{
  "hidden_act": "swiglu",
  "moe_layers": [0, 2, 4, 6, 8, 10],
  "balance_loss": 0.015,
  "lr_router": 0.000782,
  "num_attention_heads": 3,
  "norm": "rmsnorm",
  "rope_fraction": 1.0,
  "parallel_block": false,
  "beta1": 0.9,
  "schedule": "wsd",
  "final_lr_fraction": 0.1,
  "batch_tokens": 65536,
  "doc_mask": true,
  "train_tokens": 325700000
}
Below are experts of layer 8 (counted from 0) of a mixture-of-experts language model. Rows are named gate (a neuron's input weights, with its number), up (a neuron's input weights, with its number), down (a neuron's output weights, with its number) and show model dimensions 0-127. Each number is 128 + 32 x the weight over its row's rms, rounded and kept within 0 to 255. Numbers have three digits each.
Before each expert's rows: a language model's description of what the expert responds to. This comes from a sample of Wikipedia text that the model never trained on.

# expert 7
What it handles: Subject pronouns, relatives. Subject pronouns and relatives after a comma or clause start, like he, she, they, it, who, which, plus adverbs like well.
gate0:136087174164146137121125122141203155117090094100123150109145155174174127132147157089097110153051146108144123122128148139153151125123125077154084186155153115154149129095046121091145140064134108153133138156167140081146128130148165141118094167093152091125175012105126146064166155123081120131141164074145168132163167122085162122111128096107124119128148042126149156117132129159132133175121
up0:153136134164122172183176046116131079122119163161116091167101130154139145137152122119144159129134167139137057135173113145152080117122203116144075112063106118120120176050147099136109147089133090130115125133128093149146121191132119084140105142148192102130158112101120136116111165129127068150044121077097119168184121078115109166147117152109124135151119154113151130108141153135101142123168
down0:097140184112137144135116155087142147112159108118120116137118149052140148132131130170130128137140102109118109108122103136172156134119100172145109145160097123092112166156125099122079236175102166137125103133148062101075167062156127157132110110148133196096059113121172142145124050107156173090067140204150122178121214075150124118146148143086114119248098102156098119094087065124169118134095

# expert 14
What it handles: Line breaks and headings. Line breaks after sentences or heading lines, and the = / == / === heading markers of article and section titles.
gate0:173136155154168115132126090108131104136169139129160159101112109161169171088151088162118110068150072152118124122124190090164108162154138118158131130147126132093118141114110143164132133109118100170130070113168119116138126124146139163144106132105104076132145150079082108113164136113131102139130110129076083113161037060060149090102164107097158109115139140125075060077144070151109097120181
up0:139113117154175071130091189109185187126085162138088124167157146061116160153185155085135088127126169145084059081117164110104135148148146133151153151139101133140110164087130156120176120113137098133139160136086175138184093075084111114171130116114146179137057151140148128108118112116157145143115083146107180169128130146168116094132118063130158118108131153170150130198160114101106113127092
down0:133142108094088161170105125153081146116132168109123101138184149125079100124125087122089108182164126121158125119107165114095095102117167153133136103136146127099093133104096113098144189164040075181239108123175099126120116123065158126157119087138115153119176063049108154126132102172107183095125117130173154124137145073116105115172154144173091167155149109174090104145059109144205116117149

# expert 25
What it handles: Hyphens and prefixes. Hyphens and dashes in compounds, scores and ISBNs, like three-time or 4-1, plus list-start dashes and prefixes like non, sub, un.
gate0:140055202088170131157151099113158108086113175113117108162126117210120137139118129147114188095126133111059160095142073085164153054180126137125190168131064156150083125103138146100191110061129074160125142148144181118154190119074158096131162119131159116173116110158146130153166095116107135128168106187116127110159169133154170155088118118161143111147122077093182111120145140054178154153144
up0:192124160115114051177132156123153143065139117110120147145092140101107074145168141140119082136146150092205101127076154175082152134080087081206161060119183116155079131094129179156155106158138113155157132077155127087121142087116164147176181128170151120070080098102150121114129151154060153130129121121157107121144098124148109103135103109114153154144128167142140190173098119128163108091154
down0:139108092168093135148156091132073144105136125095142184175158177112156096112174129120113158071101138133108069153201133101138081170062109135154094102131137101123124171088128145126116125140135163116144091068165247117145143142136152133102110080122159136170081100126089075172186119153125118099106029162133127107111156173137205134166137113123115093146161169147146116111140101070111119174126

# expert 8
What it handles: Definite article "the". The article the after verbs and prepositions like won, as, for, and sentence-initial The, plus table words such as Siege, Bronze medal.
gate0:119181139097140120096184138079107077100173072150132118113120106178117119123163132089123121124172118080119148151149124135144091129066090120134095137111129182109169148059131119119129134119142154107069069147164098155196108131128135140150121100115135103138145137156136149119111086151126118120146098132079084126181159142115098150151176109146159096100115135160128105177127194094152122119086
up0:110015113147064135152190105124124163168129073171125130137091122165141139094145185111153168082139105128113108092107132124141105140150172122129098178149116150122154176072078162142163036166142169073118139107126132148157200081118108086153141069103086100110079176104052115114105203119115168098101140121150122124106096109110122151109123119075157146167169131151122110147169088140091140130177
down0:095119145127078071058127140165044131131087158144102082111118135195126142133135144127151135113126157132126122105127140146137113134117137049185113120149190097134119177062171100158170104152184138084139118090096147134155126120137068129144171117171115172182123123151109127185146070059153159088141127121164091123208147180131099092083143143102080142073147166143106175125148199095043183155109

# expert 0
What it handles: Mid-word name fragments. Interior pieces of surnames and place names, often German or foreign, such as Le-it-ner, Ye-ov-il, Die-z, plus stray digits.
gate0:140105138085176101159126132162178190117112190166157107134076131152175106099149104143189135102093115144095136116055102141097224089098107073111158097138180152118148053138157186124122119134110158177161164156136129110111068116126139118170135097124131134114094133120133105113128154127129163131082163103081159117147144062174136152155109166206149225108124139114163148163158117212168084095095
up0:152171064086140120179141176038085115084139126139113089110142086072189132106140138122140169174142136161197116165090106107088111095156134114138167098123094107173089135177159175186149132075151167097139165171131125065104163128100171152138131106145079128141078143127070179144150135148136139082128145135144124110142178089071106129123179147121107104199100189068112167116112143202173126117149
down0:162169100096154142082144144111088180107129181179069169125138152168072110140115134168133190175103135127139111112129071125150174090163087174190164147123094135141140205122138139142140151166138094197066129192150097089167159170107159144168165109085111112140184113148139070102126076127113147093131142160094102067139080068161069095161126173160149065076123162095134116112201128212137084148124

# expert 13
What it handles: Space before numbers. Lone space tokens right before a year or number, as in in 1943 or December 1968, plus season words like summer and winter.
gate0:139126201161126078085079131173139163108063143167165112127148142068112146101107144128114153159137079075164199097082120081115130083092089116120105066116132129130164080136133078109117100088120140152097110100157146152124190087146052102131129117084142116161063103120139141085188144100163118097208118141126144152181123143092131164147166164146152156116117095132170145027128139178152139177190
up0:048137114168131137137139121117158095125157119106176097111092136093155091099129132092147107175080134122139145146089136128121112173055128131146089137138097123107150089105076133154087147111135208147088167082168101160138153115145107133119159087139143111144119127124142113145100112117137138120117104135142103118202143136018156112118203148129072153097112104132181093114115151182091135084119
down0:144089141157126115097170100116158126123129115149093108076136109181062151110113132153128112142114160136165172132107142147113100175156144133152102109089213097132061132105142108123141117155171163103092100140195123120110174106111103155147116147126145081057147137095164159095133193121058108107131157140122118131118068124067090137145205133148170081110097163134087043141133180118089106123181

# expert 15
What it handles: Table headers, prepositions. Prepositions and articles like in, a, of, as, especially inside table header phrases such as No. in season and election tables.
gate0:130170099088135134165155077110189128119139094133104158178149107147128172111134166078105096126128102165100166129143127112127128097171158149155115158167090152125098158195119109169122151154178112105222145143096135139105140094123068073112124126110174097159099168140124165122108164120076170025136201078136153081133171175152087094111126125088168116152095128072111121174100144149185094120166
up0:188166125154119103178077105108189155208113187185124160100125129152085140114100162118162132185151167150142116111169111158116120135138148130120128125184162138078135142105147082119138111113060091120168124184150114128188105115107117088194121127143123209133108130143109158111131120103176163125080183143147128124160145157160083148141119129126111187160083160104127161186079111093148144127139
down0:168079137201151233138149134117154121095127130189141124162111106096131141154080123119099144155162128119087082145155163124107128116101125122199108138104137115099083116163106130146154119147114069123120134111132173077196134081166131164120172122152084066108134121059136122148116095082125138096121072139143158164143154103160121110114111071056100114100153124123103159076151108162105189143156

# expert 29
What it handles: Given names. First names of people in tables, lists and prose, such as David, William, Michael, Mike, often after a pipe, dash or by.
gate0:162078172161162163062110120176103130128144177135143066123119147131122100113122118094141175124118137149159152132083130142121081170130093108119121114124092173155117165087106092127120111139062132152088164180090121149175198089134180103120126147144133134101070042188140060142136128113085166117150152130107098058102141178086092136142149112141123137148112101111085107143086148093218123169165
up0:115105118151114083107115110100124114129148140105058066138193167094147102151162136115139103131152112107139123115161138140063108096164142115177094171110135158136151143150144112150113146160071177125064167167177124152097102157148151161133123130151148127145092124163098116153142105117177117083194071096088129130142113146190123112132200136116142138119182126163048145148032129163093126070126
down0:136140095151154093097131124136211150114137157091108128092111169132102161136086155097109136097124074179084000183118115097088111138173116121098093124170137105127122096127133079123108231142144156165125141109148119123120139117126135097105165126134092150104104124116096141068155142117132137128121129066166172105076142160141131117120123134147123126128143109162124135157129119152171131101119

# expert 26
What it handles: Punctuation after initials. Periods after single initials in personal names, abbreviations and species names, such as A. W. Collett, U.S., H. pervia; also commas and currency signs.
gate0:082160132075106182144096123156068135228109126118159149108173097075111175149114163115039059131174137138108116138113148138173144100110151179137146140143100190107134124102125141084124132134076176160138145121081137044093111139118130132076169122135094099110140114107106087137181094128079123169122062170114092155178141116115146090122150198125137135117146151130104156121077143096135137161134
up0:162118106097054136138077160138112097130133139068133058133110131120091081135147116142121170128108099132136156159135084158133086163085148115126171110134154121111064200130111102143148137149121109115093116115139083115158132180104077086128150143121123178128110149079062083147158132152127118075150134116160147173166118161177131105127169086178159119111064144133147090190079095192170151123116
down0:126166118125114102152128089189102128148145154182159138112101167166129160158163164083163146138114156106094196127093122173154130068141111116115159092124112091154138098139129119095078255128139126104098166169109093116157148189126124175168073131137149143145153116153160153150162150122106117104092113143088152129114142122153072159193052175142144138141135125091146122125172207150217128133145

# expert 18
What it handles: for, over, United. Prepositions like for, over, of, on, among and along before quantities or noun phrases, and United before States.
gate0:089153168166093122137182155121199179190107108120100132140165150130050154024090146104153104134122098116084129126114154118145109139097093198121082118206164161141179121141135178064157135160113134079111094161128154129133148161075086136129128100108115116139088162077122080107153143151158131183128190124039136085167166101133128149126132145050097109112170119113062124170156137124060058133114
up0:138090152146139067102135113116136059107070147147180173196173126161063123115136144146116100135116188128134169109139117178176123136108151134150159183196157138099133092146146172102087196156102092132112190117157119104165169110103093171085140166117099081104136147097131196163058090110086135133128082124128190094161222118120164126146147066106101172158100147189194152174120121139098083106135
down0:137128129096162085111138142137124166134120159125132098118135104133116143135155065094118147192076089114146073158086127135158169119072140178149165178187087110147167143155106113158124183088093112125109163168162096152115092145189100111112094084129114172142097081102131116095158156143125154083176105144171079142120134099140101129148127101085138146108171230115124118153139129123111145155116

# expert 12
What it handles: Month names, the. Month names in dates, such as June 2023 and 24 May, the N in coordinates, and the article the mid-sentence.
gate0:133049135133187136144073165147151060147182132156146185157124091158095165167123135089074116119126142090092105159140097126182141092113157151147131085113151107086174131157080151126099098100123120116108147156132080110209176097079114122136151112108135095102137152147174119119171135133134162103083074146092102111144121154170142081152127112170166142152122148136107145150156091137193154093133
up0:110119152128108115122096148120093137127161107107121142156127125171112114192124175047099155089145136172136124124118105141148118107134121122156153148176171104122130101212123128132105155168143140135141188113158154166138146065109147144047162139086134122108170139107122129132130165153077153105147165180176070157140112105173114169086115115177115123121137163123173153171196214081128167089131
down0:152107165174093126126061105102130149119116151160160151103119115102180083159147078154131114183189170082186092134127139123113162061146145204121127163172061175144192090156145142123082086143138116136173117093145205138071106146070137180141151130133140114130185172098136106135148116197143083095127076174041149078137094118178161131130179143117115150111138155100139145114111127136109158160180

# expert 17
What it handles: Word-initial syllable pieces. Opening syllable pieces of capitalized names and words, often in tables of results or medals, such as Lo in Loony, Fl, cal, Gro.
gate0:130124123118133096110107131118133118095106135095125117165174144158107120155137139126107114111174113171146121157101152071124130131145099157117144145142138122112154180147131099075105084130085094151095146126093103145097095186133190097092167162136139147196155106104130098065113080142200115157105176087096078113094098104111104087184114154097150124107178148175156141114121104120199157126119
up0:097133164123168129189127123079146120143128160161161093133105087138144127184187115116138138110102129095091099153081138146147092109107094118115130076112125144095128180080072119082113162171122113100144076070213130143179084163174129103128138122162135155111051157107148140101132153180088115158039138183089050168191130172146156066162145130079136092066122143157075136105132138110102073074136
down0:109174125120082107153163119107110109160130103145145144167117150136151122091057137179132061084126189118153149171150153119114128078127088076072095152085131159116059190094121135074125068163137183109117123112142165176102074134134062115076138126129182168140102086063114127140087100126083057090163085105190155088141122125107138142130173054147141121142087190227089131089115162149144098115123

# expert 19
What it handles: Name and taxon pieces. Word-initial fragments of surnames and Latin species names in lists and tables, such as Sp, Mall, Barn, Ant, plus digits in scores.
gate0:115148180122206089116175139116043114165082043061112108108117128136165126071113131105174126126170129138126122111141134178128132172139120129112124117096103124101139121105164131201109176123147129131108194147105123088111153137125170160073174118177157129160087127130098067158104128151122096066112080167136080153131128116076089120143162154098116157113167162109155119116160130152085106158085
up0:071132137119139157202167147165138101142064115121148084188137133139157154144137116158129147141069111165090118095099063092156130074140140120135159086142077118132152102145112137161163096119142080134147166087170103173131107044108136133141162143147114146093117094123106158130116150082187232208149175134117115120168094128164194145124126140161102093148130134101136144114121131134107097133121
down0:091114137134114085177102105094137158134059141113185133184077112123110144119158103122117132112170145135089101138070139134146099123041178139105130081143078102181109127159149185105096093124109138081116158161108066139080166135135118124139127100157152163185167077163115164077099141176089135192153125154133159160082136111121115190145096108140125138157121174145144121156118168117119192149168

# expert 31
What it handles: Mid-word fragments. Short mid-word pieces like p, am, ch, ucc inside names and words (Trompette, Puppets), plus verbs like written, form, ending.
gate0:137101150070106127142129109152090073113057160125156101123102102130131120150124168135127213157178135099119163089152107128097121070191059151122108141094134150112126212051114188126131105146096104125140185117142125118136123128147059047160108123105157100100178123168119090084113127175106102121109132114117136137117143180154129148077096099149177187100150142159140137097089095149140063065146
up0:145125166125117105152162138090115121110116071105176084079091104167182146107095191154186156136146131123147113191107156139142078115089152110151115093097074167142135102131173107113183169089147124077136151131107152182118103080133046176113151108127107099139129143105174121113164099114134099130135136092159116172058125073140146085128094142141116131167139177161085161092095110167092143195162
down0:124153167129138115107116186122110161147126171133062141135153153125111127165190159124099175203114115140143168075098116107156105146145158095138154145046113181140116218106135131133097139125119133060119147179196058075119129106117141112135107134083125152114115147182161143123130168190172112072141089172104151076135133117174179139086065116097097136144176106120128104084153104121193126123162

# expert 3
What it handles: Scores, digits, After. Digits in football scores and numbers, such as 3-2 and 5-0, and clause openers like After, When and Following in sports text.
gate0:076036161125139156094178121109130142140128093115109104149130112124193148120103085106176119134140111110139106144149136216092188137131150112154185095125159134101144155174084113199070135107162135104123174172102120130143152116118156078109164139146126140163119132104130107144128110133116138083077223154158114118136110130106107168157124103150153098163071142125105138138091165136124134045075
up0:148069162156162151146073138122118150082154184148136105136134128114179172156142142118095154171042138101171102167179121085116167153183145151165123179153108118140161075183138082121123106139191130090128116114096137119129124210124068145146135137114140187120169086135162133177079181165115166129146146145125164120074126140144145172099119098121152111170052121067099208087103116127114110142153
down0:089110170096096117133095169115147079157192148142121131156146098035108173132166135155145164118132082129116182109098129108112113115068103149126130105151133155047094133107173118095117205147138053141119116122126045108141155124110154117157116118089093099102100144176128098158088138099099052102145142162131117137129133139082168084109125131140162105073128146136151164086105098126176080117120

# expert 16
What it handles: Motion and career verbs. Biography and history verbs of movement or transition after a subject or was, such as moved, went, returned, came, transferred.
gate0:144109081093140158145101116092131148140110172034174175140108139153142153136134102091230121162105147131108122105081133120092134099100155156140103126105083153175145142126041138163138156094150139097117106170151142160116135114122133130057062079103147155139163149128109125121164105100082104119121145106141133161066188105181111100154159127185082076111056169142120100161143195200110090093165
up0:200173077162173177163161111130159135123082058165152107136143139154128096106103124111155121153070080109149165185127120110112114162088131121100138098146119121143127082110137105089126076125095188192113138098120138162126133110140118072139126078133158168169156120174111088122160125100072169110126082118133133118122106143151166156128064120164209143125125157163158161129117124179106088105143
down0:136100121178121142150112105114128098136114114135185131099123101159090153116101123106109129172184161104097153125135103091155135112202126147137088148144092164140068093068123111104103160183126081155119121139105129176120093107192127157148100078190134150108116108064214099112118139159073195165160143140136146131151121102095165140080141093099083174191130121141168083142136179140136126120113

# expert 20
What it handles: Possessives. Possessive 's and possessive pronouns his, their, its, her, own, whose, often followed by first, father or wife.
gate0:158155133119091078098117156111143127118133121165145186112131101066140081177151203160078102112162159100143100111112131130099076117099138158157173146158106133106151080145165099166123122117152103141145192096163101168136149147138136144181107093070150103130075160080126123145132116139104133112108157111150129099185119155128096113114181083101102137147074112111204143120154140153098092141129
up0:112157105096154117112178132155139141102166084101132137111134152146130128089120148148102052144164081151141128165098110176100134114131107111112180087121115154119111174078100140081146120049153150183162105143105150142141092142109092161135098108185103117115163108192132130129186132055110111194187095181129125075094101121165157121143073151116090133116141117115147112112106164120127182158124
down0:184089158094169185087087156109106147153133150142080073113131172121204110114145144155135111131103082109131243098170144121110145113108143112048171182154127112120158136101109145113096127108135169098129103136108162176178152118098140123102101114114104150110121109131137153102156128098085149121128214156132123079133123102120164113202094114113101116161154104125104172104116155151157183114075

# expert 1
What it handles: Articles and line starts. The word the/The, mostly inside titles and proper names like Star of the Year or History of the World, plus line breaks in lists.
gate0:074164177102139114177143055108155152125097148146131139083109171150091139071130073162113125145127180116051180108106130063129091117143164090140118110184135199185191181124120147104068162125144122147089112071071107098086168162080170163156140146119193083121119058118144112166139110102065131119137114051160116111119099164112111166174171160097136165121145148096121151084124126099160118194142
up0:151080101123139084127083112104147149078085092128070097165131174151077059109124058102140187156176098177102147148082141103095128185184097087116115143150121093135093157124129123104101102175153088091135115158124116156116122112214175156142156131136160126176134127098118152122100181120119169186121118106070129097146102130155093146120113116070101131120129087211092164137104109073131116131121
down0:110112102138180149085115155173106144112149170118164129112084111122159080100170179147077120109128154148137145172110173089169089134193129152114107199152097099112150114105129044124110178106101100131119123121078095132127115166110162158143096120122149184120176092068125080127134082014139135115174159142095089105127166112135196103110123086129194148107156116115109138086154092178112138158106

# expert 9
What it handles: Year-leading 2, in. The digit 2 beginning years 20xx after dates or parentheses, such as 2015 and 2021, plus the preposition in and capital abbreviations.
gate0:113147119122211167132139144144103131136136101116154165139136123171129141014142157131150080141095138148104126131117059103140157108145094095097130109141117093147111169125094104121150145147156184178113143114176129090068140137120171158101115195107131095107131175162085152147148142113091125130114092143153122104079134129172109085101111136030087140075103151096139164127086193132148149065175
up0:155129131157107091062144080142141131161127145134081130101097107101166084180169031146108158121146123078113162154090177100119164119156161110163141201067110085112127075128074150124095099131085121120097101108088112155174123134137107104174070087166108160162097140111173117116136174098173168170109127060109126094136128154104189156183162131182146118172147103129108125125185070134083136162152
down0:175069115112146101132139123152101034131151153132174127094157125075107122088100122168073174109097099145162252095130106078104153129124133122083121169116143135202199131153125094127136094089123121120106095145109062145147119166095100148095128104134147161123104083148146147127137069116157155238128135102227152111114101084131157180115105120088144166127208138118156114092142101076155118101143

# expert 21
What it handles: Opening brackets, quotes. Opening parentheses and quotation marks before measurements, years or titles, such as (14.48, (1952, and "Double Dog Trouble".
gate0:110168114091141124125116204130139101097134164112146115093110107132161188175153167125134095181086097134135149174139096135113120098150120128140140142112165064152116107107137152113147124155130096153155116133164131129060154063155114160096153135105132132094166114133179098151111147150119057162141170140137157110146089122128083103063142147096067128172134116107122074066135113114140173128155
up0:115119183136206111164079074131085162181113090146116146100106169131151176147155128122182154149122162154143112103128176088094098109155090179164141086122163166093102125133141156141124031062092048173155148154161169099087125141147110190143113152132083142158172111176208073165099213159171139156138170135107140139173096166154122099101132114077089136128154156210194142128156084104103145122103
down0:094136171163129154177157092090178204150165142139154129151141129101070167110095152168046197109075114086104154153193141131093103084139122111126097109150123146170154122136109127118080106099111139142128148152173108075093117124148143128124147090043083145096119145170122080105110141169126095165125158151153105149088086132149131121143094136088132106103088156157168102124085122083124130141129

# expert 24
What it handles: Table pipes, separators. Pipe characters and |---|---| separator rows in wiki tables, especially at row starts before headers like No., Title, Party.
gate0:146134155154114098141099073121111109149073100142148141091117072103204125084144149122159136167142121102047169145164188132099093112187099104138090186083095178110138156177154060094142083110070076150211083133157105161153056158098076147165178175151144093115139115142090105149061091151109154136077184140073134147173110133115108105159106112107103129132100142158088189132136126147125122117155
up0:150140137128136027092175130143108095161107167084129162143181069083130152108116094115116147155062098130119073130096178210080131134111111195198087102106147108083123116161132158146109144177168152182152145073113155109125169123149117121085136187110146099153121096128071158135095149072140127130189123118103091140117127161130104107126165098137093080097153157097155124089197131117112069140128
down0:107065138111137126118115140158102162153138116101131152143168049101098164133173178127141124056090096085171120142150114084125149119164134116129090110107174083125080142113152124134086182123100151116123098168162129114095177148086144105095119159102102175118157147095138073111114108162129075110058139027123126085112137110158131082115103146173110137180156076161183166102143128158131079164103

# expert 2
What it handles: Auxiliary and copular verbs. Forms of be and have as finite verbs after a subject in narrative prose, such as was, is, were, had, been.
gate0:107151109162077043115142193129130138096081184131133141143183213143126138128137102110116086157155150132139104155077116130106103089141117124113130152160167156089059152117146145112135096150147121155121132109123105162150157155163126138094153177101136138164087118165162189146076118140157130087209144168119115135142116123114117104177122097082148101115088118087141179138176092118096103138104
up0:175133116169107056115132153154131113093129076086107180138086127119080081105123082153035122121100140160128170155128182103188137082127090075117145199134120171113108132121150151120112172081124070144118136139172121123124130092140128090108195178117178099125185091117099141177117082095103111136151194098148115155162149156131131117076089159176099104093133067117145143131096116104190122119103
down0:111130074119126090099162151149110148174135148165072133097058082136135152062100067098135121107060123127139116128104117097103158165151130119181116188170120131114139119148056159165161088097074140121061146101164128110158140108159134137125160119117137142141122147089141103198146144127090130126132141134121043151116083136168141121105130074148108172075110156103095076127196152110133157064106

# expert 10
What it handles: To, modals, infobox labels. The word to and modals like would, can, may, could, plus infobox field labels such as Country, Born, Died and Genus.
gate0:114129160206175096067156136109156192170121110101146125040167114133153117108147173144112098204207104165099117134070108166190133094104148144180106140120093159100075185114118075064157080128114153119147108117132101149104117163096111166152057129156131102139198157133138122148163153107109089106129111170116099169126101141178086116129094150125113146154130184111112193106081106060181152184150
up0:097142046027106148085132100079139099147131147138149159140117139169115173069095138104057123083155124170067085133125117138087153100134158121120126088088136151136143141117154133172118152089185168225142100105159115095124130148158145065130117146168182083129202186167117147061152119149165090081135095104140105125079094165117182144161152114124176170114121141099106159098116134185130121130103
down0:133148179052163114119100154098122111113139093114099104148169123136146147066113102103128110134104176147087108094068123133113119087156140122122123117129136143104127105125104134093160187083117103045132140180116000078119086127145127126122140087203157138150118117150053208074143117127126165049182090136112078119106100112205146145162123138124167121090155162160124101137172125115157146137115

# expert 22
What it handles: Measurement units. Unit abbreviations after numbers, such as km, m, mi, mm, kg, especially km before ^{2} in population density and length figures.
gate0:136148156145119123137166144140194088156120101086072133181070126186127127099064111106167119146089192158120112176122129118110125197096112138150123153113057183131091152088141153129098194115122159126132106170144069173185103074096115103120132167177098095101140093177097135133154114144155120104120121177170139091095106130107123121125166106138137110103091113126131122102050157152070135120146
up0:093214104100106151112165047088104161162138099167144148149158148122153186164115169122094124112134150139090138112132146133129122057167136086170080114085125092099092097120133180077143162145069130105162110108088149115071121156137131098123136162169208098145162072170136158144113135091133177121170121177117088107121167161119076109140170160136086098171140118143172124121160094090168153109119
down0:084128170104165088102148130126135151097132136079102123140144118116169119121145119057087126093166149090120185139091119078095187140111147112233116127112176133120123096131075068145102118093114174123131151061129112154124139129179177123144100103135164086192108117090154153141106173121164131103165152139111164120162198131083053094155157096123158118092089085116149114101148091097075165097089